Below are experts of layer 6 (counted from 0) of a mixture-of-experts language model. Rows are named router (the router's row for the expert), up (a neuron's input weights, with its number) and show model dimensions 0-255. Each number is 500 + 50 x the weight over its row's rms, rounded and kept within 0 to 999. Numbers have three digits each.
After each expert's rows: a language model's description of what the expert responds to; "comes after" lists some tokens at least twice as common just before its tokens as in all text. This comes from a sample of Wikipedia text that the model never trained on. Tokens count by the router's weight.

# expert 15
router:519503473454570494528453471480491529431522383536546493571478470527347531445518459579535518482515441605531506448424399472556471506504548418540477494504521446485519516500498507446463512391509506476408528416526528487534393522524528415468561466581527540520399538456513531519462526599474497457575472473529528471429394489441496485380491564561488464485479455497460530543450556450503497406519506467515423483520527459450511539453597538500544495438465574403423436481479434477445537474423500499448544520530512464437508424461481500534510425437465536433496572472505516515542412542410534508483425452465392444457363437515492564439513550484542388492561444466576440546504506431486533431456446505499477424424408531490490518520596570536445549503513509502561508539522400558507550469472410
up1:501445513470470470478453489422551544453440408509469440491467446469524565521479509588461626506467524490524480434499543544466416402523473587500528389571583491490566515527476494471535441511536493615491479464479522554496562501494398580475462557388443453572594405445636436580575510436556487546468478511548562505555417463476616584596449506508548489433487521433544524498450519548522502516477447439465542484467502467474478551458490435463447528541483540533490452522480562546475433537453513461478558409570578568558458496508533486547534427525467518507478455522447525438517469453590504493547434528513455482437455459468501453520507518488506482494416517493486546485513542389493612511641513533537471552399539519524468424621468459539484435521480441456545627488481489503531412452473531
Description: Bare space tokens before numbers in tables, scores and dates, plus commas in lists and hyphens such as pre-Islamic.
comes after: " |", " in", ";", ":", "In", " In"

# expert 20
router:508389560541465543383463415450435553524473540434450487502518494490484529495494540572567566392511535514573465562505427501436577537524471483576483460520538513545592428499541642507481466513469539522519415582525540462553476412437462463434520552543536502491486517495579376470471444458557532542484550437536416546462572494572545453490509436529411562534532477436509524510445465423470403500435500513515444461452516534463519544559498541553447443506457530548462561521455449487515501429442478456463567610419587598561496534540538514597635503470477601510471536391557542450538506493474431530355501545478482580446525508479560468531518510480495523518498466472537466485563507437560512552528386562492469550492519532472533476428437510611540542495525482488550425512534522473514480484479583
up0:453624523348523540532504500482520475447552407473495497427514604546457537579411429442533510527478446442509541543545530517492530436519442475410544549489518449551523449569449503469465493525432521500522472480504466587502538546496417523502504480489411500558506495495472534504466481467506473437502543483493500410478519559354513575552528525467552428416521473557541564437493555481427484502497526496520499482374550534441538434467444449492499463604513422436539475509528620480464550393471529507489451487505440556434381448459432435513452499551525531622559543493583511458466429417477463477564516604495449526528529539521476512526554499504482497587423568557566534479535490535386476551457521477576507564542509400536492581491589471549523512485568630454466530437547430517455483481469474
Description: Subject pronouns and connectives starting a clause before its verb, like he, she, who, which, but, and, plus surname pieces.
comes after: ".", ",", " The", " that", " where", " when"

# expert 5
router:498494401619541474536432445483498502522535522521467543488542532596561584505493500557498583500475488483531463581467477457445498447464506496536452504401437503513519420465528450532459525468469479518473539465543398554441517373414506437480481490490484579516558444475482519431456478545535520539540542497543462477501559487427558441526492479544461513469599544439473518461578526550519493620550555500525508576573538538432470613491436515510522489572521431559516523515520524440471459484477509506616392530512502493532385475583469630444474638460583431420550474479501483527441417537483514467518619446523488453478484546428506467538572505481501487480413528459570516547429459492533570418424498485465529456615494511491496506525488580486526509529506363546515403650489510484552462552450509
up1:477460497510551557560557538523378524475452517483516550397476450540476515449547479482464437521500571496456553454608542436437472454542547505464514452545560440467495516581538483563545662517472539516396545440501514519534497555525519429551496467480466506481445473537515513552541517538475515422421488576513509517483574575490475454436502436526481514508386438575478521527480542625548456486583454484529517450492564502485591513501528510528501509452569470420525436392478462473498475451532575591574473499562486416482423579454488512456509525414524481490555532452486477544492559447470571455361486547507518593497470506425545569426574481577528460506571591509532524531519515429509447594489554503506563532519486491478559524495501520548423362556515553502538543560560471556397591606580468
Description: Cells and separators in sports, election and astronomy tables, such as numbers, decimal points, km, column headers like Silver, Votes.
comes after: " ", "|", " |", "\n", ".", "0"

# expert 21
router:612456492502525552463488497536533517551553426535433521532519506479552501431538600427503469434467490490511492465533439582594591545564488550486644423486540571580411524493618412511436513499459451491485402562557529505438537544455591466485494522544542551509530534529495460428439440461413452527462445518529516550452506483473524513523490515521409617636529463456457497517569604498438477470510492411410502480478550506498447522428513501433438467557532411543545519511522461562462502544561524580480526496489443524476419579507466494464498464476514464504536459540520445490596481400574618524504496499483604565453433446527397526488567505480487503455490477507477431449501607487588515548571537613521533563513470504521444443392452498516462466504455525423509442516497479552528467486494590
up1:510517492553502578584527487446503518523432550510486535466448393534487507509484552544477402622505421520515468578539508510521445502470465507414530537472550506435463445542515591496461445409496443530520480387535536484497495459528519447496492487435458473540476492502506506567483485459445472553540536524469523560494505426481563581420520472531427507570512465493487519498507469522483531598496544501505435464578477514500580491528433479491571608477519505452502515517439351489468511455540561388507534571536501474515509569515448516409448609558547549550527599517486592563469494432426355501442526431568544475561524417525441594510518500425428464398550454454476443513457631464472608467495584416430503514519513556473518566554461432546514618560529449506537455526538456499432546481560569
Description: Articles and prepositions in narrative prose, such as a or the after in, at, on, and sentence openers like Upon, During.
comes after: " in", " at", " to", " on", " with", " from"

# expert 61
router:509484461516536456541613593554477446531532491497497529485507503492577544457582470490501463406556435530517457493507480464460482392574549581552535405443465493469574622445500484409475546655523600493570467521460494486453474491477516494510495529440633522507426465503478415515473555507555430528517523557438519537407486562531601451531560566457431567475521574504467523576500459544512524496559465418544517618474479448510480471423566521526607518498536508579542479542439531494449525576491518555532494554522500439426457481564553526408538530572462509531543487530513455520527538462502542496490517497466528534551547511515550488537476547478503418506409463508516507456436529482426508583482469610566534460433384533534450435520556497425376496557553510586409527449377458557548507486511506
up0:491441515467414443409532412499497534528582571547542510630509536432547500628414525581417492530551496420574487507452497528515422514522499501437472451632460476560527458411525502497539459501550547586490524503561426444506443537464460487493435525542506447501556578506551521490494517540499567490516523493500498502619486463498462531508520568535421474468494503542459520364458469496454515545397419544518521543488529557488536529497470507490449460468459591440433504432560527490481417492504497499500498569500421511544491559509507494529381613511476450562448410450470532516451553540508484559561495515442563521585581552454514533418421522461485441514562509506353465538478523560557468558441547428445477583511514558532507544544483419602567462515509416504583572458551506518424595526458527
Description: The century part of years at the start of table rows or in dates, such as 199 in 1996, 201 in 2015.
comes after: " ", " (", "|", "–", " |\n\n", " won"

# expert 29
router:556426587481433477434494434455498516387417430467447488509559449550529530374546502506558583399409482490537441541518440445561583501507424479558528382481560509427487516496461418528485496473502523494464406520525473483459481461379511495502520451537589563452517511546549518585537495524547556475513472494482538533520506467438556485534495497555469622525447517510495542464493434475489563558484503527521455441571588467531572540501486508425515448531438568389469478583412457431515443517417498457528602465437567481569439647476469506485476522481422514477572510463566579505492485547444572514452491570538418490459507473530484473527482470575523465533513508474538412492457520446600523553559439589525479540527612528438534490468581469540545450467459524391502486452540433529528551511529586
up1:531468581466484534479464433559574394435441458493522416499478555442462529539399544430468495510485608552454481445534486573502384470467553450496577506489456468456392454558418509336496425430473494420532479478534477510404442511430599411434412407454521461477469528398502531459516431492492455538548580473456495514496558563524505512541530498482518482444523528398491489504524526537532509470500567435495457471480473470504508506610473533551420484554446539523481568594569385542367494622522430401506504520557507532433564499541513494471473546555530496506446464562517501496484474583528495544414477462516492513482480547576510533506541501519400430515504449510512513572463566534494442521516508549462477487561556477417458465539441591497513468406531482567566418442494493500504493452577522
Description: Coordinating and subordinating words linking phrases in running prose, mostly and, also but, or, when, while, until, because.
comes after: ",", " and", " well", "\"", ".\n\n", "),"

# expert 17
router:494545495564547497495447547512515537538487540546526482399416489509385511619472531503546531484510425503468449530395443590521474475516502563432509444526650534516533400486529577486563551414470571543552509541529449455521570435491401521530506506469523532559419416497555527509429460508487512524561575530557511481424466516383476532501532442508509508531515536482435446557616455450520416488439492545685575477506496481461570483466504497665488472565469504554443514535535461522580476446488477490549464563498505517541566475613491494564553490462544567560381410462501542474494523546516517547504557582420553478497464501485515524426462513496509572542471487489477521563564517421542418492575428473483547523508553457426503536502547407507590500458500453533464468503528484483436502522403488
up5:514558506580426506443465536461446503601469509553544579521409519485420446496573539447489500450520462548451508565513472496534581575430527547449495521427503500448501541405506528476454592459493471489444515513473453604464510494508541518586531579464570541486458445555444499528543484517542446494506404411483407499576450444505517519540548445472463523578518484482544610498635570446568490545463501495508501465555571432573528511502536393468517473489465405476432432560536410467498434536457511446462438466495528470513435638470541470503473455557417480527558510454500523520525557492485443531461518428482481562474414552446493490606398524410437506519521474477549374442538549540474609482522474522450486584643476503541468521494443419457538523516397507432451505466445497576540488537491466
Description: Common nouns right after the, his or possessives naming the topic being described, such as album, film, book, series, plus the pronouns it and they.
comes after: " the", " his", " The", "'s", "The", " a"

# expert 25
router:474651484449540498471523478531496595474510503556532521519552425465528467434523535532509495535580490429490462454531464472505523491414555449552506492474416430512439521456434381438474557496546489441431579450424404462483416492502483478499531495527570486452506433499461516550449493473559459526408484550496465461570447393388506486393558413552483404518376511525569549512514503541474501424571422349515540602515474505451465516465540501552516512484510383489430415509509578509499490525458477452480525508533529474499555446569591489518559443597492494565422486446466474509537606490520521511557465536507543436533503451559534548385470501508552500576439460497556436565431509455432494466477524443456592441426579463498512477529516402444454488500502501450457502471429542476481534561475422
up1:454452508562540516502459448511490497552475405466512458499542501552523516450536429510564559532493530547535475511505479520537438541476581570410427426569558442485505495565456513558413540483482545482462499501476470544465490642477465449489371428537443502547576509485496570521387466545523539451495495496569607507387457594496336422548491551455499473543478576574521489475470408596474477485561459491490396491507491507554490520541505605418458462511528521457483451533588485410483443503447568533466488460576577561526491470427572519477486571479415499513511466430459466488511502546485453409491443589494474511457517510507530538489486483550541521576591537430524594503483522536445491583444613461395506478447551489489419473391557567446535448517522478603493531472506530461474491501588540
Description: Spaces, dashes and parentheses in sports, election and award tables, plus cell words like Yes, Nominated, Votes, Award.
comes after: " |", "|", ";", " \"", "==", " Best"

# expert 13
router:460610446473565527537607547485495467527533504526511455444496547543451504365506539545459499499592522422391442503590525537463482426570464520489420581405542570516491479453530526544465424472596473497479500506568466586561493482537445422527475510605517515582488530524503572517548501497532519532519542520545505516515514457470502534504522497553514497577514385598384490544512546499431477479425407514420547467428519523485484519511522439504471492474488463462524442517427483557483498423509561468520422520551487458538530439425489614482444460395612479521574559449576464594511531600440384431398491441538460534481428514425475458533542456526398500530520555464474455485446600526526465584442594553484540490543498515560536562494480438461469557490474562507540502523538444591494512469502431
up2:468493454458544541450457480533531468543337513592577533450591404547539455505503448516490461465530456465567404530494476482467523546489453575492448444505531470554529549485552549402501525440477506477541486476501596465535644513470451515540428592552513505551505525503477481516419416504624440454481518554485438491542465451500453492586465471551570538600576456527514486379496555595499454483463564505479442484441538556493535402458545514428440509526529539443525545464531550515510549356498549494561486459505550577473525544467509366532562443414476495503553489447518561487533519489532569495563484528495546580527517567461462450516645489526493579551573596531513482515461463484557480451547454469497550527494462489479499558447534594508461538557555588481514525559467532595592532545514468
Description: First pieces of place and person names, often after a line break or table bar, such as San, Bur(ley), Ban(bury), May(fair).
comes after: " |", "|", "-", ":", " at", " by"

# expert 9
router:519468585468572529464526506495610469484486434490465521573562506428378563597509530480549550548462522464521513536456502526485398562425487338505580529564517559545512548466509497492529501506573531470441477576516552475493475540522472436449575554531448453456514504567562469406495507523541510407465561505460528545485484562571507590423440438568510513496433492476521479478542516498590467495383507508517399448518536516470530478524573556597454544462539517492545465486572532447557527465475496544444441501486383443420451466447428487537517524481556558474454464559414452445527487538436532537439461529538496525548597461501482582470581503625412476607608457582616476521548491428558491564490531433475482507464525485529490480449504506497507516533595450540553574429452498530402444511468486
up1:516478497453514534464469473519522472442465456461459517554588439593606452441498481467567541523443533459444471518470510573511476490472499511442461444466455454578378522475493526529526631557444414523408599527457506482508368539497477532531421494509536499475448378482539559449499446573530529497420456437503608495509494392529524484588494538448504543552476555505567460533529419508487565463519560452466522552489514494513477446556364544465479517495476464546422545568477516453446467514464455515403649436468431452499530521430501533537548490506365417437533464556494438511452486453493492464533406481538441554451494567513514510601547565583539436456502532497509486494474468378527449468534567509460492507445527442459493469411552541499447448576428472550570567543482568498493449444517552
Description: Evaluative and quantity adjectives before nouns, such as more (than), public, small, local; also title words like Town, chief.
comes after: " a", " and", " of", " in", " an", " for"

# expert 60
router:554420464503470512514483517502589532461648530521475511408428508561406561596476491503463524450494482436461483504471562506465614496518550509567557479534415520513499510500522498505478509476443549581559493430443580482486384528565595586523492541483523492522515481535512527459430535485453456451488512493510526434475460549579533511522480463487426497458503437489606455492409535499542410652493445504494570557486560571439519441480583428603495479499506426580458482474599519450627505491452452462400559479481489424535546544509540542427453515486410507447407521543501466514503504465452401478555515551431544518522540487476521470499375447491398578559495528556535441496554533541460570570506572486482534551502345468512483492424499500540506472527510465513402447512561535533419481518479489
up5:569495440484580516558501459473482498494475499485449472473496484560497555566460538473526584536540441381628510585404440527550512422472552583484533466515478438471537586541432473430523506587473574514473418468535527503493477603454400421499598567497494605502583530540492510516484476529555484483523572520489571476490405422383401513537479520525435491536399503487516516378573540503545500518531503458491470483426462413485476445465484474498441549477550511467542446497503446457431475609480488527511562396545484546485426564548517527464513515560562436540517478546580486450469528505451571524458553547438512490537433499518498461531506402513527490448576454430461474553441418580473527599545532496531538437376536507424530541543504524513531463527442505570497487542595501393548467416451550
Description: Final digits of years after 199 or 201, month names, and day numbers in birth–death dates and date ranges.
comes after: "201", "200", "199", "202", "198", "–"

# expert 44
router:556538386533490518529488582541484562447575461544415535481461600485596570469506490429460422443551541523483509482469541469555471567533418536505471573524520480547468500501420519479526415522405409538455574553475585576486527437540500489505536441449436440484577483542525499568513540462553492421581572599480441505568530400535527540623494591488494459434523490493478490472489473558416550532464499474532556474502533472517504399433503506499540540458456614481535553521498561486443486553459487526502496483439550491477443520490537463367535574468506475582505501568441494545498430542498623528540464590582497460463498517465454434499490524420486469531500576488460562491471626486474612525440430496523594492481467493494492466524567534407497542597476416475499539553534476532557473612494602
up0:532540518526538523512539515563476466447534574532495546484509396444540480469494498468496448470460454583577478606471473480528451558473525508452380491482411473465600525541494475496504526535549441551603532492465368578583466539499563498443554467436478462649558546434498524499428613413560476459474551446429435435467497473444528524508462562495461478535464499469568501503465559436499514512513464508501569602482466497582434520525547486539511549601556489576426576495572569493452538430513550498480453475524456539504545454418503463508450544398511510448458506513505480603422558560508470470663449541436496450497547484442481427467413477461500511588458484452539536587449514471460449448452504398445544569488498449434458506383542515488485511557466567527489543478510497447427554471580531
Description: Bare spaces, line breaks and en dashes just before a number in tables, lists and date ranges, like March 14 or 1–2.
comes after: "|", " |\n", "0", ";", "1", "2"

# expert 31
router:508413470458531419501589539473480451514462571504487498589586505465433536546509518468460574439526492537441514548523475519512464438657542534453461509488430448485454472505499493437443479532484498496615501510541474555487525527562530520450400464487511504529465517519466527396564552528486606445555492451488448423498567522545552490484465386472472548455415540484476533437457451456536533406478493571583588732527535477577446572417525496629503434493597502486518545506504497582507488470419506601503486574410567458537506435411450535465453508490547566465502573494475490492444436398489558442517546539497543499485585505504567529567437480511490489481519557536474509507457436567452521502483451510488470493543457559512531468555466473487471517441517520550455462466384418471522481509572422
up0:602522460573557499507508535508517505482611495529461473412488592482541500504513530524504564466480582505570515498508486471483595504548482595561530423495446511474524474536551501526496468367493571574507495500474437590523492515472455488558544377517493576533550485478429636555502523457461444538479425473465497454481471473512462474583501547556496450465546488478427589480475497505434473505490536594542505549511514601523484528533524474492563488461504538515485534500511586535393502389458421476469530536485573530534600504447451572604482442443420526495422397409448497603587536537650451557478475555455514525522527588514454500428479455492470479515443555529542480531543497465437475546431463559510550477464496541513535423600463419433515494447477592550542390586505500421522480417450502
Description: The first digits of years in dates, lifespans and decade lists, such as 199 in 1992, 200 in 2001, 196 in 1964.
comes after: " ", " (", "–", "201", "-", "202"

# expert 2
router:549398481532434538409554518452479473502537521552378462499534461496417530445520564478535629585410525484560468483542474526501502589526451470434546506507533445529449472555592555545443590598428440447572496503475483504390501507533536512544462557501505640446391566521476494543536550489487518508485542447586508537505511509457314513534491545458467520548466516538497538531483421493528530414506467494492450492552516543492526548481399540468546526556444421531561458538342523534492504537582538510581437555529485499529490508513479459483548447524523464472477543463405534454455444462583516479434550540430568448471502453538504476541523561498555570494514492573542512493546433569552509527455450537490413530482479508570583408498402530563530528569539494486428421511475438488506505516513626
up1:507451552487491560575427482490472504508468462422462457558490467461491473497452415483507525531470450497568422529409531490465527523470449531510422426595509565429632513545503503507517521582497452578498489385525552567495503536410481494542538461452588529487524459566462572502502494555471482440564430395488568489495525508470451495521456516583521529484479476486509486409535520481520493573481562565532492453486505572481491564545390507508471490530501524531503539516504440490397424616513540562567590574529395586509452473487568491428483437542520626536586620405500490522413491528567519544446459441447477465495504478465557483532561551630471497612461534472557527466478501521457594502375482492475467435497458442460463527549487520487570600465588517469530550351456498470501541477500517
Description: Articles and determiners opening a noun phrase, mostly the after of or in, also This, a, an, and some table pipes.
comes after: " of", ".", " in", " from", " with", " on"

# expert 32
router:454496414514451362554512511502565455505433434494588488631498567545582536496471439572562519462552430445519472517497417507488505483449483518477519529443510488504530469545435526551452617510545486571553428483462507492474496548486534526497473515539472553421479493439488587375519528481525455520496451508430467503524459494480458505544478541439556434492474494538617527451431486487428515463469484482445468532580326544491482570463511515484480484514503396450508529568494524483449494471431484567469481551461546563627478504482505482506525457503476472530520421387491446455511534510618452577524539458514497527498558380442538425535568434462592530512457503433468495594481448553506470439477531428433448415454542535601478448562421556453545529530468448516453454461346541528584493469552500
up0:582523512534450534443402430437553518575455512511454534514392467531391472507478454459546552448560420465579471558516525546559471500513608463387551495509475539417538457532540485467497521531536466611468522449474508475445475489434502550538547469506531569498441545450491463440481501436539524483531453453475469553412480541488497496361603467521497553562475490498495574546509411461436542524516525535508511450437510508450527461489434508477498518427604486504323474537474531511470528447528543515478481566387436511553483466500541624392543610415519481576462528554514489565473500454405548527532498582524510532506504477546567434482579481512467468487436493558435529480440507463453470481461450447493535470485487623529597503543454521419549589468468618529504512557421577580535491481476470
Description: Structural marks in tables, infoboxes and coordinates, such as pipes between column headers, colons after field names, degree and minute signs.
comes after: "-", " |\n", "\n", ":", "\n\n", "=="

# expert 1
router:507549532442501513497389486461638513559496587505509434403406474509473579604517526568509447474544441468473472413492511589483588520499545467558519459572568489393519467510519562571567504475496526562476488494528488547490482464511432437547512513454493530637484544484542592510452472517516553423535545485461560423538473537471469491507474489573432501462509452470463552548556509477518478582505417453502509454458499572500570434488518441644501504496521424518444505530583529584640367513508523423465477490564513431515496587543484447424599491512599520517451467505496476542497463453485440551552520460485572484531474530500577512559528571490457551434489480456530485509502524477499448538621528525507551501423544432568469530482495466437545506501454472488405404458638492479448495459388487
up5:565431503480531446475492675426489438482401597461519530560462459476566498476528544501411558527519544514468393461516501554575458546451467585485476466527522545495513529523506526434534509512498407522511506456514547377478504495457464484547555578477509498464479476504552454479462562662497503461569553517510534434483432562416525460492447477445413480530573475522482601493562495506429537499510478631532500511417452479488510479473468470502522586450457591547400510482540560486525458518489520557502589409519530415547461571488537535531520478529502519507480562536541455430506585470459549428457491467493408486586511531494534438474583536459558528419570498482496495511347560544545522575537366420471393446490444508511534416580568431521551449502514503458525493478503502527455539471478566
Description: Month names and common nouns after the, his or a that head of-phrases, such as December, season, occasion, release.
comes after: " the", " was", " a", " his", " in", " on"

# expert 58
router:514573503456466484518503521514502420489416502514560538531471503505556446463492493490482458475424432450520505534598526443437498505433506554470488451487560494537349521465569365458424549538606415500498459469510470517472446567463511469506454503529553515528380508510500491473492457499437463462419545484516507443437538541488511582504506448564484577594450475524502493469563475478504548554569425512423444488502542411484471538494517491449531532545405502525547501576413493581418518585493437477522509486513435402399476565481535531457388472582489450459578513489560581461513475531502542513566468485456619541554516464495514477465543523494438475455552493493363455441425500542539476515556493508589469539508515524464427505507387389556532508492580564620538467518365504470474383503536580
up1:532546486425406450472642454592533536513568527526538404457457533473475635486461412516476536503509507557494519516580418579443485477450573475481421466473484464479514392491592556497523515451525439505633526541499480438464506581592509483446482422433437540513463470488601479536585569466484562595577499503507529527472557401561523492523455473444530413567531541498530470556596506444494537528530504438493501497500502603595518518481517523519477469525558450426530536510480455592505528465492495510449521567537527439530585491483461538480556586513484426482524529427544519522485542526480419487451409455529503561448555472474559471447508564557440422572391506526455571468522480558477429489495510512541555499527560567474453596570448438409489470528497485505443513494518483589454457459614410
Description: Articles and prepositions inside running prose, such as the, of, for, with, against, plus the opening parenthesis in area conversions.
comes after: " of", " to", " for", " in", " with", " on"

# expert 8
router:545417583490582537504453466490620510501512496446473480451479472528456442508516474552633425529413506495570499500418495450552479486561522474471494461625611537559476549551593528504540503583491515444479537509512487491480441554439529546433506529432541538448552499484524503432455453444536502496530497477465753589516552532521502468429372434481545514590514494414467517495489534356519438524443510538522550511484561477447528511479414523500491548554496432513539455510427518505514513493495486492504527529497432486509516467497469508491582544477573552406510503584566578420513478533455497554468513490469513524552601468577482432477496495545606480591596488518500487477449427464527481434606428529491540507533534511549571490446578509509468476444520510434465522472521434421447507578437566
up0:365566489460506566502438547463481475454445434456487510554436594607533537498528484456636463492447478475470490479484496433464507463548440482599493434521521504563534437399522538536513541521594528566531485545512521498472501508411491509498442527494444486484542511502598506505535508516468503510492496433412420462514489428524465509570465532564446523482422574491449509532535439491480468534413533456406485475572488482522471583613446550489538445558496531416489543501600483445540536498523480567532522462430470471421544546570467441479449517491515546561439443527489495543524519499533568454383439587481492439441529521587465383464533504584547483512390498527559527494522486479501494554494447615470445459540410509519425344543566480466462640492402508531553488530434504426460488511482406
Description: Words between a determiner and its noun, like their, large, new, very, plus the second number in match scores such as 3–1.
comes after: " a", " of", " and", " an", "–", " to"

# expert 43
router:471467525639498496515533532518472424507426469512507530489501454522473590514484443497553505443465543483507451467414373428443415456484483450503454479570503422493443575442492474575430502562516406486528534425479518509545417508526510513536508485427450421466464565477487442461536517513547438398435515553472548551523590476455601434457473498537526557445409481531516517414485554519554488532505507558571493472502421555459455526432494460506440430545501494516532509507547520556530542516391530549572487553486469445452435493414475512475582494461556506492540478414511469522510395539492591462392436411534524549515536501385507562471584483507493531496441534508573548528472551484555474503549470537427531392509424632534622522449416656517479584556508447485475473498467474494406489530526535
up0:475474545420515530498523538399488542528510563529569535524534423491426450589529453494453447519477462547427490490513562483541533469599649507497542529535539479507422396588450577536533462457476445476561474461466526590589516504468531502550416432515435595468465497480438527505514412479397530518523461485517500475499521546528402423458606480481493444471507462460378435502525532516519431473457591569481458518484499563511444530600509594507519456544494559522494476528514497543497524509474524454441537483481649445552549539482491476389536554492488491525550579446547479549503510487426560396452503493474426472453502559597524542576498587609450436591493441537431408496386482417425582502460500504514536556513573488474524468449553490567574579482473502505494539501565499516528571495502457
Description: Row ends, separator rows and percentage numbers in election results and statistic tables, such as |---|, 38.00%, °N.
comes after: " ", ".", " |\n", " (", "%", " −"

# expert 14
router:495496477479575413524597532450569419586496447537480563537536471526512458412531502530477450385475544572480426504429482500418454505510510544448507550540562452537554562501426487474473565485571491414480578512517469589458466524479515522449417544540377549472538472601521608433449498467481526427502520575452567526458537550401483431490523520475504495464508420495538528450499542407541529533455429487571592593615509426525504557545427426539530457584461536546555426477540552543488430601489511550527508519536448531528531539410513501433520469435562505599497518493490488463512538509465503526575438464483553585583536452503522523433502536549552551534515564537513590486491432452451408515552443506542541492457386512526488447434540521429499504573493437430465528523460571538484408525406453
up0:559458558603435510549382458530486463585458362535487518541537522473456592516477529487523558489461545487589431449511452433501503528507467568552532514510501527461459537554537528499401629475522470483435519569480525494515411559552469445529535510588498547436501439554517509495478586517430554482542436428620566546478472587525514424396458414531465503452465492485519557465585479538534541509505589484550481508463554504566473462545478549473538545499487467479474463493587534542484506550546414498511502531523576506468471508584451397504570481418500575523532509471420464460507434573530521635475486462477483518498477512473459523610469546502538438486488547601511376428462477466535475547478457501521528457421525417519406374418484535498374504476529474575403519530470483403500509524482506
Description: List-item dashes in infobox lines, and adjectives in proper names or titles such as European, National, Democratic, political, or two-year.
comes after: "\n", " the", ")\n", " a", "201", "202"

# expert 36
router:479552471539463527485434496463564505387461554466506472565488488506545532549493500559476583556434525476476497470500573547501504499516451507523505436545411521418407565486509357525375512498445441543530433487477475525504409572543503489526442530518562518455472528477605501467468509573559472556481475589581434495459489468469482399422373478550458589480514565473491496517423536461566452396601603476535646478415495513443465393500441598464512491516574512486516602542552507655544561476459476574480491506480446540551466609500488514505544550548486510518512526564524531524508485481459533425463566453484501519518484494503452481497517545496525505524527499553488465489459405456541527569494479510515541471547522510467464563470436538622434458442501479409589539520497444393537436583514466
up2:470514483558505504466486535556497464590414417501507540456419558561471478458489543487572560488507431529485424555512483476423487496465507626439471507505465535487500463611465535562410509431472463491497544448520568462499495388424534448465492523588459588449516448496544414507492430525568598532475432419527568507507512521506523528500557393524473564461511534483364482506578469560549497449411584556555453546543463404511505580528445473558524495549484547530553483525481423568483480563504506452616446587598591473449501459507579437576433496450495509504416591518504523406483406520517504500473490527492509476450498395487488441522562431488459465473448512452495497455421519545465522454464501462413555516562429577530497439536499569574584509539501511522565438569541482431393492502577510
Description: Forms of be and have after a subject, such as was, had, has, were, been, plus some numbers in tables.
comes after: " ", " had", " has", " have", " is", " was"

# expert 10
router:538480563557494461489461440514564495539439463522443507541629559500519502499477555503534552485526528426480522500555409489577457508524534462498488449557600594484523421564499517475533491462512540543511463601548553440474482410472493506484542547496524468589500455636586505570569482472488469418408494425513528581463547603503395573458440471582452523549536543457514582483554543461493389558443510521576523475517531531447534537463530508530429520538532510587597523487581549459611527471529421481447480424491499582530539514459443462474574539495532544439371405475464466467478491460600532550478517500437592556523434524482525495529472504471441560505582499495541462501543466481454500532522393455501489505369438526589474462529450534531482504590587522530453518383425552539468472538501497
up0:551461455563521437518545588539497513486548506510430464582500547544539468381510478518541453519401542570556502430526586536577536508508499530577474559493425464572474623503432397505535479511509470487491470481367472454633467498441525455424638593519504385455503531464551597508569376472565451514523556444524540509468504511512503542535483410420486506497501519417501496410533582510492486513466545472560606549429501481481491499558415526484545629573496488570511499508577528382555497489510468568549549490459474422436425546465481583516512552497509498509451471544494524517442457585523545492478473512443463606526483506398506513452482505529526451491444504543587458502442473518466469450475490524492402484483501562562486479448498497435409538489488511432487476427461492563476538561468408
Description: Demonstratives and discourse words starting a new sentence in prose, such as This, These, also, plus topic nouns like government, music.
comes after: ".", " the", " a", " The", " on", "The"

# expert 39
router:441534429409482499522553563491484567471555532518519541416448530525494486419511440505556474439547509500493422554504562561467546483482515506454505630494560557559525486543492544493594468469533530466458432572494458496453495509570468485490477564539506506506440480528399553499571474434408435562454540410465417518468450466499488484475581492482508460546437535481450492492524557393381521509419489526415394550488560538509515409439513468541537534461520371526453447480480450541533577432584416547422494505507459483488547609515532474522476499471349578475453491515528495437491559452606485487446560505556433567406476581489383493460479478485570476507499526423408434568493518467560519492501614489516455478458402555525550428475460459514557486573453550497539523503442572455445431524502459
up1:540509477541497543560486543468479476421528512466490451567540572470574438497500468464496541503555440506489366539394527505489551490518528602470546479470473436513489547425483569486451585461601523496494469546426530567419447502457501492427452446503494477455422502528493426440455551522426540561447402507469478554533497542544592420383510489532440448506488421478460516489529509433437467542521551498477485507455452504593525432573417517565470522451493605531422566496516531508478492417458517587482429462483472497420480484405496435450497448524450533462529560511485519589481473558534463541504441491398506519489518535540534534515476421476569457498527447445530443339604449491474528410534542505356531497552519462459476519468563521479511390561499537560514506571534604555571645467497489
Description: Given names and initials that start person names, such as John, James, J., de, N, Mc, often in cast or credit lists.
comes after: " |", ":", "-", " by", "=", ";"